Below are experts of layer 5 (counted from 0) of a mixture-of-experts language model. Rows are named router (the router's row for the expert), up (a neuron's input weights, with its number) and show model dimensions 0-127. Each number is 500 + 50 x the weight over its row's rms, rounded and kept within 0 to 999. Numbers have three digits each.
Before each expert's rows: "gets" lists some tokens that make up at least twice as much of what it gets as of all text. This comes from a sample of Wikipedia text that the model never trained on. Tokens count by the router's weight.

# expert 26
gets: "0", "4", "6", "5", "3", "7"
router:552650509560539539547470618548480513617545564571494478506434527463544493512508489522481489477442515457425499518448587588559560438514501497494540449459427556497434465575462469552579458578473496496431494463493526516443422506481515472544481506514467414452559523419551434580515418464501466520548492455503445459529515415452467432528413569421531476447542428423433469495486506499591495520427
up0:487603466556477472502529499434531432503540589491467473519520483541516562575492457407469451476495398465532460440533522471477596520513493536518497450491499496630517572542452481400435506532535430462577488563415437412497450462419552485562506445591558516585528437489501514538477473472578530424454468540538511579481496475456493569490447530539395515465498555379529481583552489541457559459429
up1:560568480532453485521445512469491543450544454519518478610512533455562447491560557394520562476467479586467625528449556540503490486433563555489478555534388477594477457577511476540466500521584500507466468488466467454547559514449411388466490480404497481438498485518616530579506457428514410500480493454362569495566440396473568482531478549497491473452515523501477574533520510549514531487482
up2:441423459503490408455416460425493462502569504426448621455529472399468557481534484565435516500420388443546455499429452513514539483568531506432588582474565506459512552545507482481481545574547485450478475492543536515518511505470496465526514486456523482428523470609497470547453558465488440401476435474572461526502546474526629556590520474494555477481455582477420550546475457459501505417412
up3:525439491604489495474432454495547531498457560391548493477577526501533515522416524526556486418569431525588566507502403491466558463456510599521563519532589485478449467442511545471444525449507416481528492527475515362390511465447556466458472536539541548484554467452493534581455433490462521505530424523596411527548528460578509527526481484590508485527458514528583564567563457459485595489556
up4:524567478557563553415542488514592531494605462568574424501476580504519507486417467566613480402518430524567586497487455530484510545495498509506506436555474489523547498532433490496531445467483549564460600490415526526426495586412471518535489577466486499544433499455593506488520454422454413484484551480468530523567501468446487596498560520482462589398499475446499559527594482481489550584461
up5:492508477446562528457413524480431483513505466581483498506481509450530467437543525563495568557505553407544551550542588494536490479589529430445500645613474534517507516550509545581531574542586571497433490509501425477517562502479548586484509497483435493458480492504559627543439565448476484437497431540445568480516464527467571505494504513452427456582470514590514583573517553500504383556500
up6:477514507451503466478424488494641486489514491427567508525480432530492508415518471501482510522481356464552407382497449510502418457458494504480498498516526519505488610478499527398492574565530568408483414543539461449479487549444406540531517508519493421510516425453584497545536514507448416545454454455526544553475470534479455493601561579533419499464510484432466475448409513399546523432471
up7:505515431540527534510412460569485512471499549521485438470553483659454471604525501503440476458543532412559536541540468530508472592487580510548591486424524532486450490434503604491500445475460441556496513461502461434544479524506513531554470482501555522453422450488459454418520575493457452485528558550404570544549500587461503529377453499420473574509480448437619493494519518518402568475538
up8:568456417552547494519429536478587420475535532614419530442488493513507509463561476567525486519519458560510579408523525441452575430456486526434469468546517529467543494557526540586513568464457484520458508485520546485590430484473573543509565519510528406596501538507528482528594471409498450358532511463478446501372465482553568527458489542549529502565517440517434511380563534480520488478476
up9:571436588527441526543387459478547509498442521431517519457533545479538534412513493539564450462503367543482556511494519571484504498507442497440509548385540505486513485475453568517507572547470407490535521530503550403448512516348550449500591559489489442540491514591476531476567498493514506504511531460529528485531509525566577481466482471517573495529497605608540580503493429380448574537545
up10:440522506488570461557557507502475559497469422514479502458522533586439451446507566537542638413430549488538402461555482509548461492470572569520515553431446524513491565514484528535495466515559553548501540471482482645440500492387562505471564527428442467547435368502524471463395429555476509492509465480446484489580501499544545562548552597445479536478462461546553531512487539485594506470436
up11:455426508478493475519564485444579510502442505576489484512478427531438451518432582589453462472596527520523471538546507530530522534526483511577566535545554560570449474502510538523490422517465489565516553624529486433471441478490407619511544449526492426543552472449508468561500479434522492405538491483573470551568581466567544456571470573531534617493550419435465449447567547561519519474589
up12:471428469559600505566486470595533511475530541526506455474527496472464509361530471565459403474526533568413543464493414420587429434415506609508576539582490494526514567484525490456511462413570465544448525567512522494461501453527466428494509481536598475411519506478478519531467467600446501452526458449430483483532390559555440549470503470507465467499441566511527476508560444475520600557529
up13:520452483440578509555455479463494473418512468345536499471597505512504504583450493489493575529529468505536401538518524484460506603473516482464536423490485480487485657511497557483487496559553386427511457454545524470522508448528463491499461493534546560484535560478513536473438451355550461495488427464609477515529543540543493471557518468448520513558554475461620568622469505529465581497470
up14:437529426549553515396482498547511533443399558533431504438524583435517535514529497451539534440517459534588486495570454549536522491509547601489479510411522488538439550495539463484476449488497531581531472490480469525459521429520480481496516578482472578504461553471536530416555562640489504510505447431427475563557525609564481571386446434424464490419512447539533570498433460543501470421429
up15:521468513525484415502523507533508453444462517454419465458505581623515521467548483489619509431463445605478525375595465453412506510430467465452436445454507519540496570504441559509512532417533470477578582422585473499465495446450577435522518565506525496575471394506512508476495474500555502543515472494553461624472516478542452488529508522473513472579558551551546574455440471497458472385476
up16:471506503411476405445485514450526486543510521481471531585530577486515495459406437518477461563460572466454522590519560443501490463551476373476493489599530495552554413491439440492477489501486544575490470512516463514613490573544488630528508423486445546528484635535535433532488622482495512432448469546519505463473500448446520542491492440533565464502511428399474413411588503475482533485516
up17:487478538439505496410549461445471438526447463504524587502500596468525494577549473457448488433434549500398404507488553507460539509524537425528546446535517442428550439584564604532521450471536463505591460541387422502540488466568508568540513567480484537511562461571522455489525543559490529408500438525596407525398446503499510453516470480608563549580448541478432537480455548490489485487510
up18:527512450502453484379427430498550492475445465516473515538578503403395541560499509472481578478439384524466489460491520529450409522541504534472547585586554549499438593526508502436511467575543496466597475562508494582459463410507513502453502481555489488637443423519491496495477556514495453549479458438485390473512438439455483528476480467566448645486443482582477504545518543503498465546499
up19:502541490471519455515453507490479573493551566631494493504502549580517543447481533453561445536585516550579546565557488509512495620477522523507517540391564483494451451443499502523502510598485497467449515463429434536418512568454602534480498492548563529448446564448637576419604532526565441452502507575425504520498448541444440511462456510493440464407470449500582564472475503573535467506478
up20:466495504534471397363555485427475558502589514489435472446496489560501528490349481523468435564569395532476590567491504426434474553527600513484468602508433548597461490458519514584480429444472524510500542563511519545430517406502475443546520490524512564457538498514523531507462554515457458527497490538560528512518505529398583459528479530508422515499514402435560437474598499488481543479474
up21:490509514546567487479472544493461457464513575556490472444530599415421424422589573483538520575444537477499455508473448504543541554597456422527470623553447473545495500503519425547512460434471552526484528543544456445463532514496515468449531550379558473505511548522529484508590459500468487498451496464482514469536454505467625500466544414618564428513401501506554531589581497420519469579538
up22:460564387470570486494513482440544450462498508461520473476561430580547491556467558437484565474578577420580528502491443487501505590430520608454573513514602439550546539521490525490516520510500545383538380443403531419437531510433536516510494472507544572462511426473527614534451440442479543432462517530444463512511553517506495488486469439486516603484459529438524587565465512478465533560469
up23:486488461532550425498559488494491544505570496541528512386475570498442541529577505477538453473459490494377408546462467534540419473574481506444405547552525497521566484550517564542523479559467470557528549465392502538507501416525426508477510455504504480546493425511653548491523505538462468428412413509547408453462513572528456509515590491557614453501446532466468454411427484580516509452515
up24:462441422430482450502484447487476492457454461446475495449509527551461490501475468495466570369498493579392463439533537482493556574551429441438530409495581480485544460493536451617463510493493502497488546503556536577549484441488592486486489430351440494462485489563486467551535577466611516542517495506544396474561514472522463492583449584483503505519494535495460383433539560528479537599486
up25:502479527491497462624509449484564480532389546512462466537509499504520537466528418454588496506531592586479477564508503527466571451468567488535363469459569429493472410503583527560528482506560506482525499518434508539441449463545456544517458464451382476467567461518551427524583494590551451436469446552538480461524527602510445460510489551491585463521519381457436513425478480592512505435474
up26:475504540458452502518561436465555508463463476579483496451495482579526567421459454523509502454515520569532581530657476539534570553539546484583532564534520402497517499493486515566535460447476423579534627565527497502499503555484489443504507548494474516476537495497524509597457462408617526498498445580600456544543579472527577536403482513453592451523540371483495545484509567494456487555522
up27:497513483519440477477539491439415539465453490443584455515544521495406431461457593326480589465495558510511436529493557530450570528552489473398478467516508460507486478579462496534435554511544505411525556440540493604487558376578537419551522489396464499491556397503469500431522490416578489509474466480535517579508536449443488476501476590560516517495507494452475438520504525457471542431453
up28:504424489491489441559455476433448586511501520495507616478485494458485445521495511439480540497476532464482436608536564444502469650522566551625460483525601509445499463408584556511484586476429502455480527541483504513456450640536542460525482465438513474550577454527564470527576593495606501474514464485558515438578591504495439506459503487538513598475464495487489487487539534554514520424465
up29:467508514473476468511426528465445533499435529511429504569548580479508392531525496430452530482507500457578541619440526525553465540552501494528553524527520489502467529461576461425580517559548586502514548443568478575523500530450411442462570641410506419419468475445477443570522468526458381410477491446484561536440499438474518476455518574473402505466456437487529470471504500540568414519457
up30:512501437509607557530506478484559481469506415388484553529502437468547458495526461500480492484430470544534399490551566522523492504442497510390494458465466546515437461575508580526437452585500502424460533549545444419476453404532420429467466586453473447555451420488483502546419535516497430460528472559557428472430515495455468457505511581464424539507465391419398385507509480485513547485525
up31:554488529523429456539548495513468508496453487543477517445575557531422447513439653436481526436471379593501546487543422498529498593535460557547422543490443489602531492500424503496497542475543430444538630542451427507489549371431515474541528503455539430499519487475561480495553494496486524537506505505521590438467447542479603551467478564585505480427429509584466544517516450458527531522505
up32:525505458528461466520513493505444550514508534545495485469591500480585555460469444547483463503492437540483523516592448505529473679502565453530554434484457478570418521518596396479504403468440542502479432489389473503414594587488527425489513460497555466523519509491574556454544480561536623420499488537583451479497546497495558572472495508501397518496477483530509472588389476518503568523500
up33:484497483483431453604505539479434554467462495585559488526514467567505504530557459392519449491514545467443525521530567488524482540601494503454523426490520465468549415466468474546455567504546456477505564461556473575421467520422500499551468479404493507452551416546538477471567545480645521461508452552575515571557422507406442513488488432528522488529507443363478518462499587608471456513408
up34:508587461485520518562552508440490556518389484573465533531524548531517591545487464524496518380486445535546479447556522544557525560530526476478606501486514445530495410496582455517532466513479577541561553485427501388460543548458517439444605567504409512496469453506539612573594533559536512471458498545548504494500587453499563491444545563472424526486522367501475496574506474536516602497480
up35:457515464449459456448509447455541455474557532535541546509484471467584489449449538505444513513536470448486537489491496464473550517520522470417448451451542560431497484529439414478501568537477459468466495474414456445632515504441437609547506429554554556584507531453536495584548492423611420515533557418562554487512526449545554560498524492565393496475517565422374472544426532488450459545584
up36:496480513501535449549541498454485538523489419512388518520467551648531519504449559468499488499494557568511522437516585466466550570527482359529478512521509481563487382389542497546486418468576583468474548588452443516399434509533545539462538544439469391533452480498521514509439500487581489479493551536531485459439616487457548532515485489504415463509455426552465459570530540512560488486409
up37:478482477452448527540370529446449552477514574411470529473490537616542511471602552519495512520527602549604469524553492507526495513517481474495528448431474520481467540535475485459492481470578545540495563475550499421501457542433543533509519556408497481576543526542585451500521599446563458542547358512572482560502506504540497479495429578431439468491586329503442527515503535534521470531539
up38:490573357477588474539525465514533530496492486511446449461508517500478451498608580513652462505574464509458483448619451443430439497485560399495484475510480552496485472495463492537508524495446526592448596404552507483492459496518463605529505436499486488395468515497556459373554517493515505514412566433470494466463528548511403553431519506441485455485557553474468498494517512600505440538472
up39:506485485493493399500508444508409549496577463423480504512439546533569560407473483456529539521541536549488551527536495487472575463394576430361464513439390496529526487418435572463431488402519533462475540487498458505497528453476417544480512553385579466511497506570520512511507493458518509489480398505601541486605544478558543485539446465399510484585498397454503492512493432531492560554496
up40:510528493488469423400512498533536525465529544537482415542500506480432459461496437588532566523446479551485577487495470531436533492590544467509543460492579506559500539544441545486504524493513601494520471456478601491515498501500413474474524460564522530540507484452500586572492549532421458466530514500470417542474375497513476543484510470457484690480491572584603488573585437422541612547449
up41:479410408506503373483490454523584513473485542553501550576544565499464524496463495502529536492374495559455434490571473491463544419492528413444543520465534507593598414498484532450562368458563462533493507503468552517535558527582434512537544509500473501542449513477561477458461551523598545562448393477557510460457506472539497538564489503473470541546476462434392421414470446562454474503529
up42:448536508538460462476471506436478499475488531573475438463499570428482476426509547435463471433557501472533448579587461549550539447603454446426478544517464470559522447490580434583468560461488586493516528558520466435527568519429483455445536607474475474502530544527528517531517467449565544424439342496455431440587458484505558509508492467486457442477498501454564472577503474423498454651517
up43:483457503407561509477422497525502488460454463547560449421486492506546474499532465513515523619548513556491522482431466526507518509472469535534477471576627506458550606551581546578508570473475522380548483499473504541450606488545593555499503511446538550490487414537464492473524470527404417487514515477529446516421428628557454543430548523489543517539516538455465521505378564445462524533606
up44:431533461486439518511491564465462464477414471582510472568548474488506566545479414500507551471507564482464433433492573440493519407493554371573584440452508471487462395496639508586541471512492495614515519412491478546523495460415446464528514503430461496477547458495550451464436483520612561463514515569496447558537511470485497528511428475521521512495544350445488549515502564469472498474411
up45:437497440538557456598431566486597521455489526569554576526510533509593487471490572552585469515479469510451386460424407466515416434532536399592443537514540484510531446544533462548508497574497555542476520392535502518398525482439464436455537471468565576452532453542547505565521503420460545501503544454565451492487490485498453612528548537419455483540527495512451460437472489445452507415484
up46:408533475522554459453505500490480364530487525390467558431492539513547501551497485443486491467532511460452423501546502540498571456478474503477506466450537474510536426512579503587521521447484446528485625514583501544456519522465550452452524477470538586488486564514478546468500519569519577464467437498611357417456494418501484515448546573481509560470439573473686513496556497437526517534460
up47:510511512482494580432479532509510489534559609518491414433514505471426613490515516412452552535456427540504574475521520484480493537504508571538436505563493432519398562476508496601505621520456573396474490489488435631550582461482581460483488572549455434542403448507561536392480464477463430470444557471497544498458517571507491482474498536504498464541573444465537520526522436394529515471467
up48:496476366468481495511485499496546519467494535398476497526539559434493500564608483472617509523601561548572523455518457451380401510423428503439527506509579546549417519498442450459487546500472443483486601444592511555392521490509519526486455504512534474526495459530569509457505534486673480507554442434454492481495522477508455504510536463457556490569474419455595542493533536513500509432460
up49:459503415491502481452459468517554509506612474505499537533543499488523445484489601593451454493531396481541522601492472484559455492536513515541555483556566453522599391518544466422542538526538546557470589535491474546393523486436491487508503520424500563458455424536498538597489423599504471463461469470456514480577562481469518499498485507439389555473555500395423435404546521563547427475453
up50:523471520540508493455381522479533582421380436445448519554523498484548474535544579559521563432483551587524573483466561467516452575495498540469493566539535450469520594594594486545455393500551481487524440515467536477594558531540450444571475518547428489532517502527485581513486518545479509473490400364455462475545528563547555562504496428582434488551522554536416527521482476514444469552514
up51:474561417386532530514554481398477536463569454463624515510520433552507551561450519400551490548481516492441454510524522440424546531456467523492461514558441491560489451510456475586472483495574492492457467368489549453526501443456491481583496485565457570471593519539533495454529556392624544532464485561532477499461496503485464527516488422498561509463551487417528627533461597530472514549449
up52:494557511387486494529498523454620514493395504578434593538546541501533587545536526545446494451467430477512468477499509491528553522523494489496470476572568542499468519518617402478531546542384536534492492607481474499524495555446426518531507435425393526462514528471488483563506555563502515462465406503552502567579586482469520445492527502462461504492525459436481411428468594571569559431572
up53:490545520513575471523491470510530476520486459521481496451541492484533504479614508466594506485466506552447626452608480441496420591517551538552454442563506478514482587571486437483500529565438652541488478503475547493516563450500498430394500487526453483478444521479495525445534540561540552479478569580402458552458499446413496493458574499467469487448367595513524542553481434433578451552496
up54:498513434506449535411493488488447534482613514625560425462486618455524435469419550523528542508480487532520585556504449531567500592505479451489536572498477501432501542542512551557505467562486579539492562479465482409601538483526434494481489567534522542543456508441514536510506465570513412468519451573465418495594414516426498497417505466463428599440482503520547588557501462442560568558500
up55:545517474470505544470532501460553527497467490532452541430512620484519552499430520411513460456572466537623373493499438534516531543516413476598470523471482578514486405570527446570516530541554574528444533509386492463382535513383510487522554531473510469496509500462581560556490542476483527487501475529495483477506524540515494626494510533536429491420595440444541578470439601531526451451531
up56:459548424514505529514457477496530508471536544556599532429562499503452514557487521489537455576492498440418541547539601522516542553547468475462380548516465491577506651507499470466457567596466406513466440520405531439565553509540463516528537458517540523494544400485480576407456458411508470418451441553482518571497580562539496519507506503537591498440546506486416558566477552455491467478573
up57:458482575504544502504448473509492512534464443621453488454593563518469538557475509457610621485502374373461539496475480493550508505528513465539535554532535502510549455430562441507472566491502428553447376503457495515425490491560501455501494506507439463484497477517607506517551514567446502493458486511476494445473419535445432606514531491450400479421440606479507506404531593542494539541461
up58:490537494540536385479465483503537482424426416529495501515568549440503449457515597488461568522427582467545436547469575580502570536600438489434459587483474455508658544493519488477430534500567589505443487527473521392528529505460469500452575569412517541570514481502398537509466509466487567508514530492517519538506521417484570549464513473518452433472420539574528544497567585468505532498566
up59:482443489500511569511502516512527505472491581451420502518564402446486529445490533415453596485475437495525497408582527490482508566499506464408395474519433550439539484357514494626509485476577457525538505443469507475496486391530493462420463629490534496570461411529531502536534417480506495558461567495498530523552555561541475448490553473540461446503508443508430581543483415494481428406467
up60:421537491512553487563504485544477513489386403433433600561524559497484528520438562531555502512455525503423440435597386475595455478456565460511573532480484545528513508512470585524547554502584584529560571527488539517489471582443533459477529578480473511521402544520513507445487615497565564566520446444451478512475566553462448506571481455539433458486533493458420431481430497549442451534467
up61:479487471463515507443507498458541440533468488509487557487545544527557468482459573479497487513448497451636555516516543485462406402487457454447460552458535498524597433541481574573513551497613535505445552464413399441545528487517529549495604512484473541503419466503431621463446505462468547465506516542482545508487469545519436557457542494520426490591355515526549616533536550486418429501446
up62:479522525510532582539574472491435389511472453443557503413531557474536521472567500423528502449537542465550393483595599477508509558493479401508506488453516460510524507498475543528541488531502489577531521486583370410460510516515581548498563580435499548631466496500515457472494445608516468406521544612576401474463478468523454502444565472523534543532480532496458516518476509467529380458502
up63:451530483503548459496445512496457593530584445566609439555472503470446430483512545531576507565609499516513466568542469499467456516502589457518526470495598484482417436506449527423491491530528540463470539498486471560355447572453552576484499473470434476454524580456575472461509542457548397512480500510560556452511546457475491444559456473532464564428471399391461472474581545584513514453459
up64:472526511510497434516626519519472568471485523656502499499539565506509551432446568433479472421417480565508582421528455516428458459401460617459505493421441532534530499474562462531477499545573502480484512472377408556499465602405485462503590413473509460474511507540524481550547429403530545432491540488492528525478454516487576519498482519518485443477469460518550484438507567497554441566536
up65:462535486464511513476487486457529442497475462598515545451490523528517461472490602546492538542517587590504543490475573501528463419502518516428611569382491515513513518530498621544505514537518537478534589567522454477564539502541548636493487493481481463559450566472452565523421561407483408406509414528562422500521489527528491473531551533537418453537416482561588532496439560440540486566571
up66:475436497453508504574443493496545491433516499500542453496536583449520418521487428474473384548535454419549486508481425550493468472509558490475497552569565542503564454421559469482514520516589584521442565481499495582467514487422541480431515566418509448477381445518463502494555489550513499524467470387519557459572401515482490503526488456529454577509541486583562626443583534492501625529425
up67:505518548456431456555432535444460571437427459518571570585538539513489461503526470435520601488471559480462505612516593532477562524540502568451546486483534343471500525547447454391429504504506515481507482423533481553526497542560419472584455443371465469513584517529448486464501574513611543464479459526532513606530489503494506472453495426473549524468519544518428459494561577491507540450459
up68:495532528479567527542446448515500520469528462474521434520553615554426439606580520461540571475433478440539521480488517492490440508502520540482557513435503517424492574531479482363566526489507472438624478385536521581480504464464561519485482531435453515511429435587521464425535485579492428529511521616527585555483498573541468521518568483467552541514446548569449565474431452542492580471440
up69:538496436522417469454484459489546520510475445401526517575547523432398429502599508424511633506435491575568459480522525561552457462487446526449521522489440568497444525499464529524487507547488539403528599524528438429453473419447547552562532472472431395592473393440485495492412542502508550510516474388526416446447566490498524545501501550572503551554431509482525470510573519479484534539504
up70:503551479503545548501468467466569469521450434551429604464505500552535513548493557452475491468462522452562580491482535460482492424559466566460519466608558503480609494471567524509518533491536566480499389448485495456523443561530569550522612499428453547536573520480532532535599487421479482426487577595537521496407481546583567461492507467473562498553394538528478513406494634464520438472462
up71:444458431500504489456381451501559492490550511488540494444579534414468584512409420563449458553471399547432549552517403513541475474536541486512523578570539504463503521566518489505519475515477379459459638498442437493589536447512485520523461436468525604564528462495498512512492653544512409488495528553552487465450542507514486524447462465514496462482445547433514478398448466518439508429492
up72:491533509521518484524478481425391560474449556415567468448544475534511569606457461579492512469530495504477500384521552402510535491434486501501528496567551387528500552486530556482439532394479552471491455494600567511549546538567452442502537492510407604405504496494465502590479467525551422449498468478433503451431556537556533395478483478467494440474569509430508469406586553507504458445486
up73:468494484482510558445535495538594515529487476538480456410507534520532609539598525565637451452479501525630491489519457521536496456516487478504435478415585499496551543474526422415486482548548530536462559542447450462427504495376593579493572501516516465424413437485596514442543499504526462456509517548442466503533429555460496480481531538455425475451425493414613583491458466469521477495518
up74:476565482473439498490442533491503477485438567530471521515506472485484550502442562395499505428478445655485430520461441564481546643525529483506493458425525509530424491557582428453487470457583537484494496454468512572424562460464556368464511511454527515492453432507579521524545537552587497496557387516538453561507500530485446524491427480464441457442430421485550525540392441521514437459471
up75:472528517514446453494493477429473599474534382406549489403516524559477464490473475541492504570473422532555507533483472456450529495532558527482522554486536479445475552516469576392467481525500508579618555502474481452446499477501584542486517550536460510505562460575549571501483614511453421451507476454582426580508520483514423475443456506623552548442553483565478513437474504599489596403555
up76:451542412511528448502538478525518533516486481580536482589552490423377470405481510436579463517491496476546351521467500514460582533502591522459534520518499498543442459432533507437528562505483508506513511538416457423434479485557440577471516459492486584453408423520551566518618435605514396440491524510543425466454504536489457492567544515578465583539490511511424497525537541525526480432471
up77:484395529514543481573457494484532543486504484411398458465548507466459473561497546495448594514406428474438429459567550457447571481523550420519417493608485506466518539561466558528515529448554549480503532436523527560557518420531462483433478522532363419464521532550441518547589485483557532484387510499528433507453529446541506440505521490497580486513482460417430455578468486567433553426461
up78:459450549545522368460535515488429491507575475488476439523471472493542524521460461508535569469500540614465605581493507528537505493450604463569488535419494422562594454447468520519475436499433470465554505606544559642458508502432461482524583449420475428566489492490607519533512490457586499488485482514475423492560506420595523531597479521472477461411500480504509448549525431484502507533482
up79:551442533501539530484424494443486521538536520527533528563530413590516497452541498464469573445485401481459452485467495538452494621466495449559511594448620461477457395459571522480487430521468446476524457421473535609416526598495433490438453430548493469499426531507439466494559475503535553519494493460455495520424471465515524481471518561504550427439522496514501446509514648557455448369490
up80:436524480500492447510536530507523584450484481485498555486450592465571591422435578479547496452598473529462435500494483462544462553474572486477415555394489452566630546560515462492427448443509538477437561485487473577505487445513401547553529553476463459542519575492517495524488486522570533465459597407438516467513581510599611558551430501456457464468476490480538519518534546532538394500445
up81:474492520442493449499511512404644424487433476487590496540464478444594464502445515418505533526478502541459406520532525511388590413465491544385532508467490478464524460525485472594460435492484480532556545485467523487563468565475431511471482472511564534506519552465471499497484483581598501506537453536468447621554474488397552522544521516465593494467543396438571430514461554404447542516515
up82:567513465472495523472479528540542492510453493588388579448524539575528502517456503426551490491396527536507438503566508519522616612479501521502576403451485514501424608534658518449488467504539536424482513483507497491505485543450548496462566462514498484517537420493540553425605527605524533484547483564579512521554491553477458535420488576444402467492488430477491480484424467421497452442528
up83:427506463520554515476494495511555507516409548535605597440550502412483410522587514402502500476501507476636446449475474530559391472522525576583513471506557495546475521519592466501532497539550507452481520453571437502437510618466543528518462427482489483488490568485504424515561538616402462520598472505461477473490468548451473552475550447526508496448472518414524508465411565561495428563529
up84:508491495445476505539458477475428480518516483425540538543518592481505439520502434435577469475572490518551564581477458502525417528527540507454574516490553500459471432439545496572431550589537426469470570498498551591526476620379442519490442459573498467498541562481485512460599461488562545485459387426538452542517412530518441505450505413546512504403545504555486444566557449564453447482424
up85:516444537488518458432501485458525455535530506509468455470448576487435464450438542448477572466419462589472463431566423495569554481517517549556439535493446478491487481479488603554548502517598491489560589533496485517483472446410529449488551528510404431486496651495496487530528578466484531494470519515558516425512422482484526519464469568590519551512465444538525492507706440409445520555493
up86:516534416519551423550535481571440522515436529556411470485541598492419558562516454544478516536383494534518495465492461575491460512485548591498561543482576440549482505528523512560511557479493462453502425528571374539466482466578559564520490508506457525452527434537472464431447448489528491442506569551523535501382493492463553509574494532515445464575516442482502328467461454443512549535398
up87:510520416532531458376577489488482547498488517543514557425491547442454379484467445440532520466549442500411483559470520516506502493483527432354532477514469563495482439551576540521488454434464550414546542468423534430513431503434453626491474413516457521566559536465481479482541510499515437469491547482611386482536503519532455463482453483555538577501493517518419392498467473466534597467484
up88:514435530507509572482472463451615474510540589474573486444458550511495517464477440452506495553437465548444476516511496519515505565429533377495365564512541489495467472566486507534486503548612500443466575495449444444474520414497570505485531566451553466531471451474529544493486511453490418513493481454537460486495558547468542546468559557442441595525524607432451515425536471448586639419419
up89:518398473512416446461516507488518477533426450441474481479480485430529537462358591518453504473457545602511557515546450466448455444415502601456426547442493467424477467482447554519548464549499535497507569563439574434498536518494534566567521458417541482503499529501543481554437513476588506538422527546611446453562559523560455505501486532510458426508537473557394504424555479469463473423592
up90:514492454437544537412436521463520513488489389580500509511466556440568487517514482568469471476542556441507561495539575489587416530530619478483581587491535506508477571527481498603515515533579613520492522548464506497519553447508433516524464485514483518482506563463573593636462479483493396479437445524439553455562506513476565434472554496438428583563492521553429469581488477431551454466454
up91:494515510525447449528425499458550497486438541467518440496475563455488582521533463496505497495420558487467453485533454422388587455489544464462513456458548418502414566554464435451437428520495474475604505495512488563548515361425450511408569459452395520473543644593465436491484519534560450533509422535430531534515525553510592534530474555491547549470505514503544445509564470481441521579520
up92:509500532485566480418521508458596543515479524531459441607435501455440549544554477496532567526568505444493441491519579451508526453532585390607428452542443410587527425556558480554471508548506517470503515552429533454468445507379505475540529487471411448538495529529518509533475484440568571477420588470534519522496489474425553536497490471526390563473472438443406444500461520579489578508452
up93:464498515499577522498532525462476547546433485579489427478525456530526562613561595498454580467471439437473570490512523471580477528564531499545513572526516467538536475489594411519521497497533479629509479407496565502448528393498560391483513471509410488477451509483575554547500440592496503498496546556423512500463425490484479580511515499520456487434380411524451584483567562563482592515477
up94:518478501483545498478465509455494495474591454556515518549513576427448553558522564469567445449458471510401579519524536491479463537577567551488432434499421453492521581574496510503513569538524605571557600466526359572517515528513583401501473455603501472450504415505548493517454515477484462431524576446573518525512437449447420502534512588489567494532516485505465540511594479445541488609491
up95:503474505525538510471555525454524418538513484512506517448494577539525533494571508568492486461495466542499504529521500478531572478487497509502355531481578523464633446476542510463520527477562519487418585574614494547508485509404586462481598566386498506566436537496528547455483552473493584548425539585496497419387453520486453532475545514505561553448455517518517522408652440548507498457453
up96:472459463563456520485439525454533580528439476452492521525549497477551438549457505435493584533452443384495538532516427530412548583516561464458519504604622491509499499485496584499464525515570455480517423483525436515455465540491502511454505573587506466500533504553482540584532525513468483456491452529505476579446399455524573483445544484611538506467569559485539472550455631522400608490405
up97:480492607456533512506454468522421537513478464523577525490546490503515432509535434419591545568536536557562470502520439527573403485376607523517521532550490497444420415426516504527530479449588495504509515532569495536484647509470462471388546522455463603436509506500620552530521524512477520566512536430576480487568505499478482483525496508499424551450477515504540588623463500453508479550468
up98:457471475534571544608410536452447396497400489572621542462535504511584502440550492528476482482464563496465521540557522538480507496486598404458521556503552510470492472516488534516543444442593539550450537447609485494568545489560574472498553582445486509512556440530584578448499470549467463405537472543569451469418417483528538462503477485506542523630486589535463518458521498506536434500513
up99:547334510461496464562409455485591523439464516420520540459489520449578516546418497494440407466439460522501550458540520492450534549500498567456566531437609488483541459535501516562511505493547537542473527506535527463532477482476512472456581580438533471474432502554437460545534640524512484429447451445486431528454515520594510559481535571544523473538500426594469545437494416594479508423465
up100:469509468477492424518485482466440588482449508490489550516517515519443373534554547416511493515465455497463455555446516517484514628624474482414520448580475531503570449461485510535452540439581500445554511504503504529383439479506528545550464480475470469434537353543495484546632525469567498506477479455558458514529508443405469500481508508523594536516451493468480430464533497646474573495417
up101:550512482401465459538464475481544596528455464562542498608510507554519563496554470550517583485439577528509623577529578521527547483555549486408544492527541469513508479461552523601446520538480588500552564564427502528496484617473505535600466442420515440468535466523504471549544539448621529515515513581490475553525495476499611517514532440461499488532471449519471519536509592512545372539445
up102:524462470509566475541446521476575482502524535461491497365529572440497498504501497389534488416529435542366459504488373559495546429554444551423393568445503563460540424583513490541443505530519485486449593463535487516423532530462579512547464511494525495532494432451499498440528548567463481416535509524510405511510416501521518563471521540529470490435412571445516417475410525526549452457471
up103:450409462475538482565486449450448545470527445394513537458490405615456403465507519530434495537522516532558489482569535462488448504403595529508406536444516457553488488439450501483514534544489555513456555545541448466458476474460552579476532420517437490436480561498487461495452522510586563426491475516517555536471610532572407463501562529489482482552515382528450472476530389395445442509451
up104:529571483470507544531421511466445531506427450457459473576526492586502462603539537507546574452481394519483473380413486469538454467427565469504501474617485344572441462484556547590425519456542536478506486505532574521491503474497480439523559471527380499404553467511579473557499493515487508548481460415520461509452433494499479485510419426458429480466486588502507450529531523421477447525464
up105:482469476473467538489491486485500517505595538561471524489497514457503431629473499440566541459522548542469486545450513438452492517590539510511480452525530494446519484417444460459475474451523433562635518434514529519536493553591533531451435484475495622515431482458496505536505467598578385547486610534497492447536465623565437493488496416433511515395444557579442531462513471569419485480561
up106:543620492478563576440451535520518466550474467563529464552541575536445495518647503479535560499513474494458527560516453486583508596558465451566582489485475548531413473575535555471500594518466476560485461450547519528510540475414492498536499489513433463480546489472513550466474571531461488522501425551356538494537485557453468572500479414580492515465416566504506537568487650431445471504545
up107:525428434485503487414479517516547449520611447638525482451470472464494497482567520485482514562539443526472610506480524481521494454508609621477551566457505552457491442459439557547546512543469488471489497521490442542511445435500555543544520439456523386532449501467586478551484483481531394412527460515467494419496420455526516451485469578568546479474412506487551520390575540471510635524496